Below are experts of layer 2 (counted from 0) of a mixture-of-experts language model. Rows are named router (the router's row for the expert), gate (a neuron's input weights, with its number), up (a neuron's input weights, with its number) and show model dimensions 0-159. Each number is 128 + 24 x the weight over its row's rms, rounded and kept within 0 to 255. Numbers have three digits each.
Before each expert's rows: a language model's description of what the expert responds to. This comes from a sample of Wikipedia text that the model never trained on.

# expert 58
Description: Byte pieces of Thai, Japanese and Cyrillic text and spaces between Cyrillic words, plus pieces like States and emb- in English text.
router:149157139153134084107098079127154111091139105161100148135120121104119100144124074109142114125088115156131157147167135145114151161117148105146106132141098117091125111118140120138139153143106173093109157112135105116140146136116095131095137156125100102179135124122122157077145122126122151138111109157074093106058144143085141134142129137085166160144167131166108163113115121159143131136146134109173149113115128124119129114132097181135159143129112146106131182132131119143172095097114135
gate0:126130114142088097158132123141109122119118146129103124106135119136149103155143114164108126157124055147067110149113148169104133147113131134173097143145130083144141133119128153122097105132092105166150121146124116103142072108132090125137151154129092107112131139174128126120114120160111146093117113148065147064126108098097118151108119137103128145146120136153115082131133094122146151118159124133150110111138148127125088132114141148118138153072198161122176116140104113141130151137151091
up0:127160092114097140139135111120151160126140112147147162129114123180144130139107164153132125131144082140097096095123149130106155082098125111100173184136122106122079135134114124113093116110088104171133113155126081103125129137146105120142140135110151122115127106164114183121150115133145142114123139207108150160121096098106161146118115091133094119149146137143132083123105145091133125083112120103148119115134148118156138093108119133126118095157150115123163148113073081146093114149147103
gate1:129105119157120129118137150130103104128128148155139084132145093139074116154139128188115125144123121123127148099172135121171123124120104108142130147170153108111111109113136129132101132073116127152141144107111078126115108140095140112141160147133094153119105122123075166096121130105121106078128108140103146090103109113154097148189122145134128102119154098117094119137121108123125136068103097090082206109146142108136130143127117149110139141152140129159088131106147124193151124138135104
up1:140168145177141153136093096110140152125144100099146123153113145158158136110173151085112121138170130097122133113110158147062109108131117113146087134141141106165174161110135122176111101151143159130131118129165085137139127105153113140104150152100117183118145139159113121132111120110144123134140155088119090131168157122116098093118152120146136145151116139123102138140118105092117151107118109154134134139115175192174125115142154142149105145159165101135120146129126076107151089151144121
gate2:106142115151123100132154133110120112113141151120128132085171156112163124094128102142162123102138136118149135126154097146174148134106135166114120097160179173162119136165145130132126115177166173120100167129137117124121141106075132133099141149111158153117122114106146112126133161120114091101134157057094099122138114148145142124128142128128160139136134144122106163142137178129118141140157154128140126140157132106141099092196130098133164059118140138106114137106179143124152092164123123
up2:150155087156168127168077121131175132159101056127108177156128147119119143117122135120132127145115160120134151130121129098110138091120122127142124169108133087103083134121092142144145130120081144142157083119128123071153161127134124137131132117111112105145137089153087144120119100102172117129107093145128089127164124121113144124133125127133082173163105092123110155118111097137133100122135127143127112060138147112131164097129118143111096139138121161136139176123110130114088172116156114
gate3:140124101156141114107113121145160143135140089118108163141149162092135086134150145099120134159122077164157125076145106111126147170111169129154157093065129126122123118174132138163157177141161156128134124155145141094141124098103104062117119109174095135149106147149119138135156125118148130111168126153097121108170149108153152116104138160101154143148157110152159170132136117120146149119113150119132131099157108123130117078175123099132107177125104130098131155116116134115142139095134134
up3:073123096128111146103084151157117144119124124155128125098112113117168119127166134115126113158105129165095098113137071082124097149138096169124132111139122129175114124144163115114104131155140116149111128149116146112114093094133094165109145153131110115126130131158169131136120158129170134141121120159139120152125149102137122118121132125172092114126120130101074132180149100071155115166176119103138160146135182118104080147115127167135127132141138123156174146135138149149117171114179125
gate4:130117127113172109103149157181106099129129157148129122119129147139116120129103151147106107102133169095071123133125173118099121140133135146146150133144096118095137095116132142120136131102113160090101078116097126097087119144110077068156107102128150118149129104126123115143107090142112142164100099182133181141157139156104129105147149135105172125091174120117099153120099097097152094139133143134120121149125105117111118124070119110142145101125114123109171137115116168141177148144107115
up4:115142117120140096127184135128080132123117125137132113119123134149129151158118122102136150128115182155107133172143124117106123119157136164135177109100162146097083114137139081209108186129160118119104106108140117131064135119128119111128130121118148132145105150113156136108126111121130115143118099140129141129178139102132072103137163125128164136104121120133102141141100112091147115144135172121149107147109147165156137152052114122145122103118120118139115128122176155101082078149124128
gate5:140123131111137150156114140135096131124143136158115128125111122129112136142125064151127121088154145138118158111097131163143148174146091153101156115110131078126114139155166183096127132153130142107111124121153107119145129153127120119108095132135167139143118140168184102138051134099122164123130169098117107095144111170135092168112144104117115126183112105146122195159116102127112133100128148151121135112168124118124095122132061107131161127131131125153132162086147119130100133130116161
up5:142110161119076160100146144136151160104131159151104143178137159125134135134147115131110173121126119161119139097137141162111121111131114129110154129056100160162139131104147116111170132128137153048147080150165133139105108146112101197132112130166123128159113135149144128179186130114155116154113172128142120114146159143108114137132133149118158080107109108108143164119133126171105121121125136113140164133161113159123103174102125117151147171131125145130131130124113142093137111122137112
gate6:110150152119108129128094123105132109088120072152130152110157102157145092149093076125127104139122120088100112077163145156133126111107148154154119172127141164105122141124108110139145133109138138104139142097111091163145141130116140112086099120122157119138132116122080178137156112171144090134150136112123097131062129152097136109127111149106129122133143115120124131092140133126146102164097172146162134104128106135131132089139111149191153130134133110123112179093143173164111136085125088
up6:088121130083121148144108114111106155117135109142127141110121101122118124154123095133131133136141168145108133110130139126166114104117160166132127115104100137154074136145103135183104083120143115143184111114095117108179126128090089087125123130098158138180141128159083114128111105149128138111130155105120082125136109112161104143074134152147129128139108120120128127095131125154155128176119149120101119160125104081121078110118137092196112147127094121163118139068127133123136116131124079
gate7:155168137146118152111160132139146142108105108144133136155135125086149134150129127115162151100094126124132112110098096105084111155187203102115116144131113138116103118127130111122143109106119120114117137124145156103132107073128145199082177142110088148131153131146164134129190104151124134121109093121131105095111109136148085128133083159117131083113101165162123127116159150098143132123154142126130117127122119145117121100173108099121140172123137153130193144144118115093122140109144106
up7:130138121150118135156156123125155127155165155074131093122126094143130105130139146101117150109153102126124141145167188107141109136148111133132147067078126125148090176139162126105140133125118117142121117114145125096105145136163049100127159135149144113173093109126157116168119124112137171126136157122112173120140131141138122103107161101116131120133110088144130143083110101140084089139155088115100161158145147106117107114096138149115155118164117101106073130123131140150148111113117171
gate8:157180159156099115115132064157112119131111109140107170114172111087116093105140121090135145127111114162099149154150123122081117137120128136149096075104135137137125125109154136104146138153103139139097145145117125133145120090152124120087159133137098086155137118143133138102151119107128133173140118152096088108107102122111150124137108141098124075131193139134144152162149125173087118159095117141120107114119168124099119132147104118100121156095114081093155103141131119149131076147142151
up8:117189118145101181128139095151095163124112126102129132113110111145075114138140110134156185098123107174087139114155128110108113150150127130155134087084136083113112099110142151129088160165145098181102164147091118079165123105172144124115134110123116152124116123149126137114151094125125163131132133130157126131117122150122102127122114134095088066126177124151094130172129144171128125135085139129112149127115145136118120154139114141152079133103127118137133109149130098136138081132138125
gate9:180100145132116152114091151131109156112103114167082134159163137106149110146179119105151138128104074112089120113112155143127100125129158132130115153110130157106068164151108116140135146144165134104149155139132134106129080156184151140090119156125086136147126122167120164136164107112112162163132166098081134101167158147128129141118148126174126133119144123129119101114119136068164167125133166133128143136140136104083114142172123115125144126138133110136163150160107111130108124127153111
up9:151148117183113168094092140134146149126160119138113118131158155133145129128178109104113110111127133142113127074105150138115127090114158128115125145114116092086112129154093117127146146168141116120135127159133110129144086123145148139087133119111137140116127148166110153093165157106102121098098134136110143135159124172135113153117123136150138168098102129126066064133139158113150156122134154093096158180168153135120084090183136129130124120115133155142153170092140100122145118116166101
gate10:095138186122147103121138101156132102131094120081138123144164142107137118117121154130098129106115121147091111157102143107148110146084181098110084103133148113110095144128115122102128105126105068144138130141157137120123117124114120142108122088160116131134137098117116143142115112156092105145115109152154115067066103120111109106131167147063150115153125084159122149102134126120113092110117109081124133170138146119079138115144138148098129126109119165099104097164113143114170123098150110
up10:104086101114162112160072155115083109152177121097123131094129105095154132124169108113106096120136179130121184128071140118112131163162131148133126097135117106132103117114147153144108078155146102124125131133105127125154147119114126115119174139082182122120139106114151110155125109138152122130165148077125131152128175133122131098126112147166141106114153123120147137101166077115132135115154137142121123083135110136164070132109107108156104118161135139106151147139105142102121134157110094
gate11:124111113138130151124110136100140139115096109138075130139109134142148109117141140135112104102170127113114129132114147123128094151139138158143107108184114143172130129138136132113116129141096102077119106164141151110118101195152155069114138103079122135160104114107146165124148122118099107158166141106158157150122110116140138095173111126130143144137091136162141101073155114139090153144189095121142164192072117103092107135141135155162144140158153125120137130154108134123132150148128112
up11:106115143086121172129141142105129135123122150132082133108098134135130119135084171109101119135122181148116141142123124168127123113150107159151151112178151139125156139148087171137139127138116106130146109122139097139107106122157125073163148199127123146162146141131131146135144133077157121119131145137154143161105127141080122131147119111100122140156135131143123091085152122089062165129162136164114137142123150097110144149156147136147151109161128073138182076127132094123107139109104123
gate12:132095121132150196132129096093126117109106126105097121140134125194106146166143077112141104151124131159138118144116110133109118149153129140095121086130159107150107110166086140114130109105109106139179115085139094105124125159127141121121133140073121154114130102155109120116179124110149039120119101166150129124129120125125126099140103122143107146130154111121142193096130100106110115114141106113122159139154126156155117180100094134121104115150152141143151158128098120106130103126155155
up12:090104139171147138147133116117116081134121110129131122126133096100123152195134074123175095151146158146145155113114113133099119130095118154117097132126137093120131144143136156148100122101117141099154128111113157140117123108126104108125121133094126140141160168117105106092156114114141112084141110087189107120128145105138090180134135168163120146138171120141152160090140131103166094103158108167096079168168137125124093130133116124159149150132116148098096144125153143087130142135124087
gate13:106105106154135137101127111096147103134088127104171151120100167145141125070117140118106110136111140100148098148143138128081134144150098172096180103122178087110130129139124087118103122143096104110088111134198090122138154113114157088126172126133118141116099130161097151118151147115119149121132096118102132151111125091101117167122116082121146122109101176141136127136128121140060128144125145125113125082117124088130110119118130142137164152116127132089166147120080110135115113122136162
up13:137110101119120133102105148097133150123129155124193093108102122130146115124119106168130105148110161159098152112122125130107103101173124119152052135115104107097130141105132117101167096130147136119112124169152161105103122109140104152123101165155130139140100176158145123119115131088118112142065118159127097094105149146147146139131114128114083162133134107144098139128125089129115100109123133109149161070100168149109115138096176114153127115129141122141140128132103158140202120109117149
gate14:127104178139118103121135124157139135124116110102121091144145129098138086148159106132088136126068119155111121107121113134106117120117151157138089122131156075104126113128166119125132100150122134128150138121113098110155134070114127171105131124116106100185127125126125150126143151135158124139111097136113122086149164090111154117104109112115160103172166121127134102151092097074139121145155155125091152116151174132103121133144093112123167215132125166128122166151118113127125133098138086
up14:135117140110128149143099077101129137128166116104120138099127135103107100166130155167119179129090099142106124096116135111135112117183112103143132145149088118132113120130130135097143137105112141102121130148136117081130113110148144153121114089138169136208121128154145118109147110112129103144108141122105112117117102090135150123143100106114135088127155095128124119129104115113141149110198102121133139153099162118111165188115117126086091213133130149129120141133122081117092142142118087
gate15:108132133125066121086121065135158113101151138130112148094163118116161092134103155107086117095146182168174150128133130119156113144128131145102134122150148082116135082123162133118136124133158130140112143131119100134136111121100130139110117093103114164123123167116117096102160069136114126086128122144124118109089164157123095147146161158112186122126091123165104161142095140157102125141068141128154121132139097136129167121117078130126136164133110144155110113131105107135110109154113128
up15:109186093107076126098135102108188092135137137124148183115141127080084119141108127087071107104130142123160082114138159138133126125121165135115125124141190133119113110110155103149132124120114121164111160123159103169151112114110126090118135122092102174118146150101117150134112092107126113092122106138087143123153122107132129152155107167110148102121127130146135123119115131137117124174074115109154118117123103109138185132159076152132133112141123099126131142129085147152144101121119129
gate16:129123133139145153145128120186112125136159122142114132146124120117150128139123105137090112083137133104069142160129157139126100151153133123134089102119062172113104146103163113164122115113098146121117144139082144100140133130189147090117150158116161135163120160140132139130073150144118131153089143123064134129131113172116141124100118144149087138134133149106083149101147157129100123101181112149175138101127133120094153115138115131086107070124147105137146130102155129146130107136135158
up16:127150149136097124131109106068148118126108091128150144178158135137110114152132177158126140124089104127139106108121139100135109074108147127080150141121076115116115120139111135099183125125134095121090098167184114127130094140120115148179123120149073095097112106120127167134176146117098119135120113120139100165105101134142121177143125120107136124110110166180114107179129100138127140150085143124090143128135126119156123108111127148151128188142095152144120145130099130116133118124157124
gate17:144156159141105096125094150103130117137126112105154135079107083090168124151158124135134164124147095148106099130128096118124125097146143105137100131123124102089137132181076118143134153144146095113137127085106129116136126109133111122089145142113100130187127121149153121110105119108092153130149110101122149131102106101081133090107124148172137153163157143148108116114134151178161129100099197129157157081123169145103138092143096156119152128134110157102120118164120097150132101115134115
up17:121138139139129139150140130097113107154121090145163119110108085139153143145146098156113130136099118117120184139117120159104097112148163116146110144131123089095134100164125135137147174120159072076134160126109118101133075111165162101125139133143173147159098126151147139105114128060141145149144114140116106138107160122122115136133121148102078147178115191154133116113134132128128093109178180115142135133099116134127102128137111180124085138128134135104149126162138098134108115137166107
gate18:122124139174121137115081142083155125156133111129115106162146119135119123099140109187110144137143133113152114144119129151120110096160153153163107160128122165129100124085119141116125104171139136149133121147119134129154127120137168134105134141131092119162127102160128174185078104099081177085107132109066143129132110094157143127138142086127123145128142115127075061118160116155139132127105141120129133094105157118151105092149129183134127118124142170149149166151152121135151124134129104
up18:100146153090156126083104126098090111140103093101136102102181123152137153132115116165142115180114135130110148134094156144137135118111117124152159135148140075114130138115163150137161149148133097154128109126188181131149091156149145137146121128123097187117165091112101125113143138078152123128166143109123096155087135118126149143163101131149133119163093104087143129153153113125108171097140119145156143116114143126160110113118148126149138156130117144132091144137122069137119156155166120
gate19:128182159164134101107123105191129098054155118100124151106113130089119106138155123101170141143098104184138123142127169118097094122126114137128097164091134108116104134148152141131122134086157121123151134163153165117127079166134142150178120156125132114121112162158125134094145141124181142147112148147107097108116121163095112156132113160116127146101091078140133124131125136141149139122156160111163110118115122164116127143142126162165118141144103134138137130161172114138159109108145111
up19:114106152094147131134103148089148101163104140105137111136138123141169135118131124114133142145165106101144165116094121119127130108141137175146160122139094131139139120121154118155111131142112108121148125119117125107150143156070128141150107148118120160093122113083144099164085126118095147144145133133102105121203168118133152123137123148158087118122110136170110143124170145126142172123148114074064124126159122110120104126112128099131074123123168184158133137099116134162102201141139136
gate20:094119154201127125136092129151124115078154156104159139114125157169149122137144076156157136139122151147099127154155133128098192108111150142129128152121121165118151150122112160129156147153188173135105157114118114121135117120157130144127129131117109119167143082152134151096147122109120114094130102121100118110082156154112155120131157134134081143136139124124145143141117157113129140113081153134151078147137142145130114086148102122125104118158141126133097166146154144105135119091197092
up20:106132160138130143127144108098122182127132116067118081097125117122134147105122131101126168130124139109101109124097151107105135094086105111155126202170097146109144116102101123103101094121100172118085124144106126164124170135104115169137149131140104097134187097116147147150136142110132092116111094132120124138133144122134117115133119182153143133123136161135172139155138172071121111120154110138129092121099120113097119106166126144098135114117156147154131131154114114165122150159118175
gate21:132141157092084094106109134160105106146145087123094196155152089153102128123133100125147144136141163110160115126141167129128162114107153130146106112115113128089059134126158125134142154071146094092157134135122140113123088130117152107090086173137081143142103112138127131101115086121115094090142143115091121122127131130127092126146111110109127123131146153122112117101068125117134121093115146094118156124121129137114142127124131138124119130154155122138163125153151089166133167107094067
up21:166164121140135129151105125100106165137137169108183129138132130122102130123119099130093107151153129153117102185102163138125145115130137158105130152147140098111147106121098156145168116153103138130088125146159092180132131118111153177158170119070150125161159178151121149142123116119145130151119083116093104138157107070090150145123130132139159127126135125172104131129146094113143127135094145150131134083150156120156102094130124114131127115128113107108118170096135155111112133112152188
gate22:165165108173146122105098128104088118134088119155178089140135145120136092176127144159129100143116077143144149112130110134110109148143121148112149134099115046133137149136129158143146135147099116152136125103107116119152115104124144127150153128177105124094181149120116097127152114143140160117124095161116146077125156152116119100103127130173096172098144118114121108117164087097179151157111116139167142114088124157156103130107116156137126139134143155100138134124120136108158108092115125
up22:134147083140125138148148157115139112154094156118127131132174093107137119202084128134117118151129091138140129136141142091136131171148128185081105150120081088114114137130149160122156114136115153137144151140110095139148131113107168094105145157140151139159156173143118169137150101107151171147157119124105168106113168111124115162084159134173086151146130108115158104108198134130136122140138121125141139122107165094130160132147087126108112143133130168101146110121146128113139141137138128
gate23:135109125148155147122124137117102102146074118164158082109116133176124106199100105125119104122127138098122103139155115112092137143138150124128122109108125135144116148152111177158157132172096133151149122139104127115105118116148108139108150155151129101129179121136140172142127136135132173101092111142188139091128128124133135136091121135131076142079138112109137108082140102079147121148148125155126158125152104108135145114117100167114117155141130119099168187125105137146143087166172143
up23:132141132123136126133121108120102148149123155110123180132097125102150144135138126140128148098092134171135130112131127139130111141128091075132155151148130100149119101106191099107092147118134089068146116145140142139161150130119124127126086152110110148150133075092134091077125104119130057138140158111124098127082134096142134176176127149094138116160125165145121120167111130097141131120134113127100097114131128146089131152122158124122168108145163136140113080123179146099104142113086132
gate24:161141095090105118097138139141097108172097127079151157144172139137141114088179158141101136136119106151154130166148141144118101145133144148117146129122143151137131125121105127079179099156139156133111149139100124139138094127150166125097143164115085126155107123125110095141144136130147196157134102162068111138123119125121128114133089131089141118156073134138083126129142120131127147112084181137125148112109127142154077155145107158129121147139139095120146145147116094140132135086127091
up24:133129119072157133131112128112138139114170152165105118077057112170100090125115129100119095154133089147098110155118118111162116137174154114084072161124091099110143140169069113155050146143144097153107155126145110136152134135119097126098119112109129095131134130130101131090092133102114131143147109115139146105157123158155128125138122121154109160141122123132115154108137142120145125152132075135087114140179152123129142125134150111136124124113150148157144125146117143128138088165123142
gate25:106131121151142135150124133150111149086112099142141102116112148116115118150126132081142122117188093169142150103162123141141103124132147130146135141109114109137152115142117162103091183124102098098105181148102096120151119129117099149121120102116134109112146137138139123138130144150076120135139089145124129122124129137151136134098134132153189138123131090093066116144127162178131151127040137142166147123132158143091096114142108143131116141158134130122170082102123114174149116103172099
up25:089131097087112092141149142134131082135117123130114108083085158150140126094092182135105092153128133116114107151120109103118133148155129110113145085123110113142107133122098139148113173130080058187101093133130123142110151113091125113136170093111153136099153162150091153150125151122118129108115075146132110101136109104151128169133128102116119168108104137154130142089145124139126161143118096137133100131125109083118125098120159135126086127128086096152155137140107133107153104141128088
gate26:130119134126144126119138106112109085130125145130123177097151117103157112112102104112188099138093122134141149164139095160107129146100139123144108152130107123115128075111140108128139097169147121101163082131129090106147207130149101112102136118114098138134144103111133194123144154084126128103162097125095110087110157072110143116125105123108130114126117150140142117090126136138178119148100180117129110101139121129114163147145131117077130107173081157103127145126116151125136130109159137
up26:091091113165136131139144102143111153133109135152106142130145147138117135139107137116179094127114148145181113161161089098132168093117133097164105118104109091107116093139138132162130122125134133138121110136145117115133193110151142099117115101097132114116132101116121165110170156119119091099155100103141111127151164078151153151128101136177137097165149105146164145095138137125169110144138155091139122113149130131084178162127098092095159085156137140129114147129114151148141142129161092
gate27:131118130120122108133159104132148126103141083089101152128127120103181106141089167091131102127128140077144138158140083144115134146124148163154135119147119084105107106168101099104094137131114141118149104126134134145080092106100142120098128151195101126116125146170114133140104157106110170182116145121139147126131105150086101126127211109107137114162118137162131156119119135136105173125134120144146133149125125130090164140153108176097140167104126123115139117089102105144137126140139137
up27:112083173118142121099158165136160111118123121108132148114135103111162170130106147071167088110137150170144106107119119134120116127118115159145123150152156084098114102164152122153133129111112153134182176137132145131138141134156152168119107093131083127126132116127123110167097141128125116133107134153147100157130128117124109131108191104126133112122165153103120157163129112168132128146141166144144137117152117107077159113149095172122132158120085160141129079112092108131157155073133110
gate28:116099104136098109090160139108127117117133153150118152101131169090120143136144151114142120114157154145135155156122134114129148104123110126115143149126098167165161147125116139153116145151082172116096116105140147104155128144118131184120149078105170105143134175117097101128110192128138174138109119123104134172144166136149151088126124140121150159123127098108106168127043178190139138153151124165126104157149131151122141114123133132114147123098128155150136150153113147119161112133121118
up28:162123127115102137125171102157128113081127181142141126170147143123109103117148145118113145102150129143176082146116139133155123128154136121122153127115118167166192145128104104093123098102127170106114120128138142074133167109121116148117114159131158151139112155155165127110110188118133167165123150112097134110131146155147131120152067148090151117138119106148106156143084176131107136147059117117139115130122111113155158122117126114122129089142088134114167118161155111106140103127143146
gate29:116153148112147138100092134137134106157096115146096166135171090110107103140117119132150138162149111130084123133161141129102146188146129131148129138100131092105127089166140114121110149144103117108156152131188109120118140159136150105129105163144109138165139105119114132128047123129081099149129132122138155133106158137140170124153134162118139125127103141122147140099160127179195108122133114091106162133129131141122107103116133194084142149119068138142138118135123137133114124138095165
up29:123130120134123142154104126103147101176122115143138150166164088137140069129095148101134091128145143131067129153134121116116143150157154138160138151122153161104142100166108089102124126166099146124149187095175107094162091167114136100160111155143113123173117128144099152126125091143097144140089106114123136126145118092129155112155109146145132132089107111107135131132167134178157163116113158121146130110105106145151148143097136151117128115149117157110180134143092104111101096102113118
gate30:107154140128124128105098136195122123136100178116083121086133145146166158120146102147109101109121138133112123093153132112090107182138130135110114097148098101137155148193154111106139117107127115149060134143136124154116119113134087071088131131091080114144139096121155146106121151173102109115134103091136155121127128158124141127120127141137149154125153116070120140136167103104111103134109159123133130136123125118109121134080131093072113114117122144093146102118124111137140117163106161
up30:143159140100145165160107115157102125146113123085125166128104118142125123097131122136152095133152114074129131119133110126152099152124132155113143094151104089120157146130182171120125138126096112139135150163142128141160158094078104083128126111134100157118131097140142153138102123118076106114112118157160134090122099092141133121080105146150144148118178158076134083089136104108154104100096132093094133146126091137143102148089136110148111129092171105109153144133152129114129094144129152
gate31:130139108103102148137117139135164138112090118115176152172158122130109077144119179158152141130170104132134149120149110134127111171118114168138097165129140114138116125135161149153071154161107153105150121125099135145143115160126135129152091126170118133179098146130146115114172143095078099131134119128132169128142126110152114110144132133124151139084123123144117103186117182190165116170117165110081137119134090134136163155134131155174141136134131162125129121105154111112118139143127141
up31:111174110073150112080139093117132156158121125150134184123139088143135087145131148146163129108156129113104164122137166136137133095154093117144104155093145112132158116100147136110146169125098107114157179172094076135119118123137120140123106139093138146138131143118123161149165128090114156126131138139104141119137113114142152161132127126156115136117140134169130111157109171186132109141136111140136094136148125133109116119152126141147116128111177119118069143132084136097067153153077102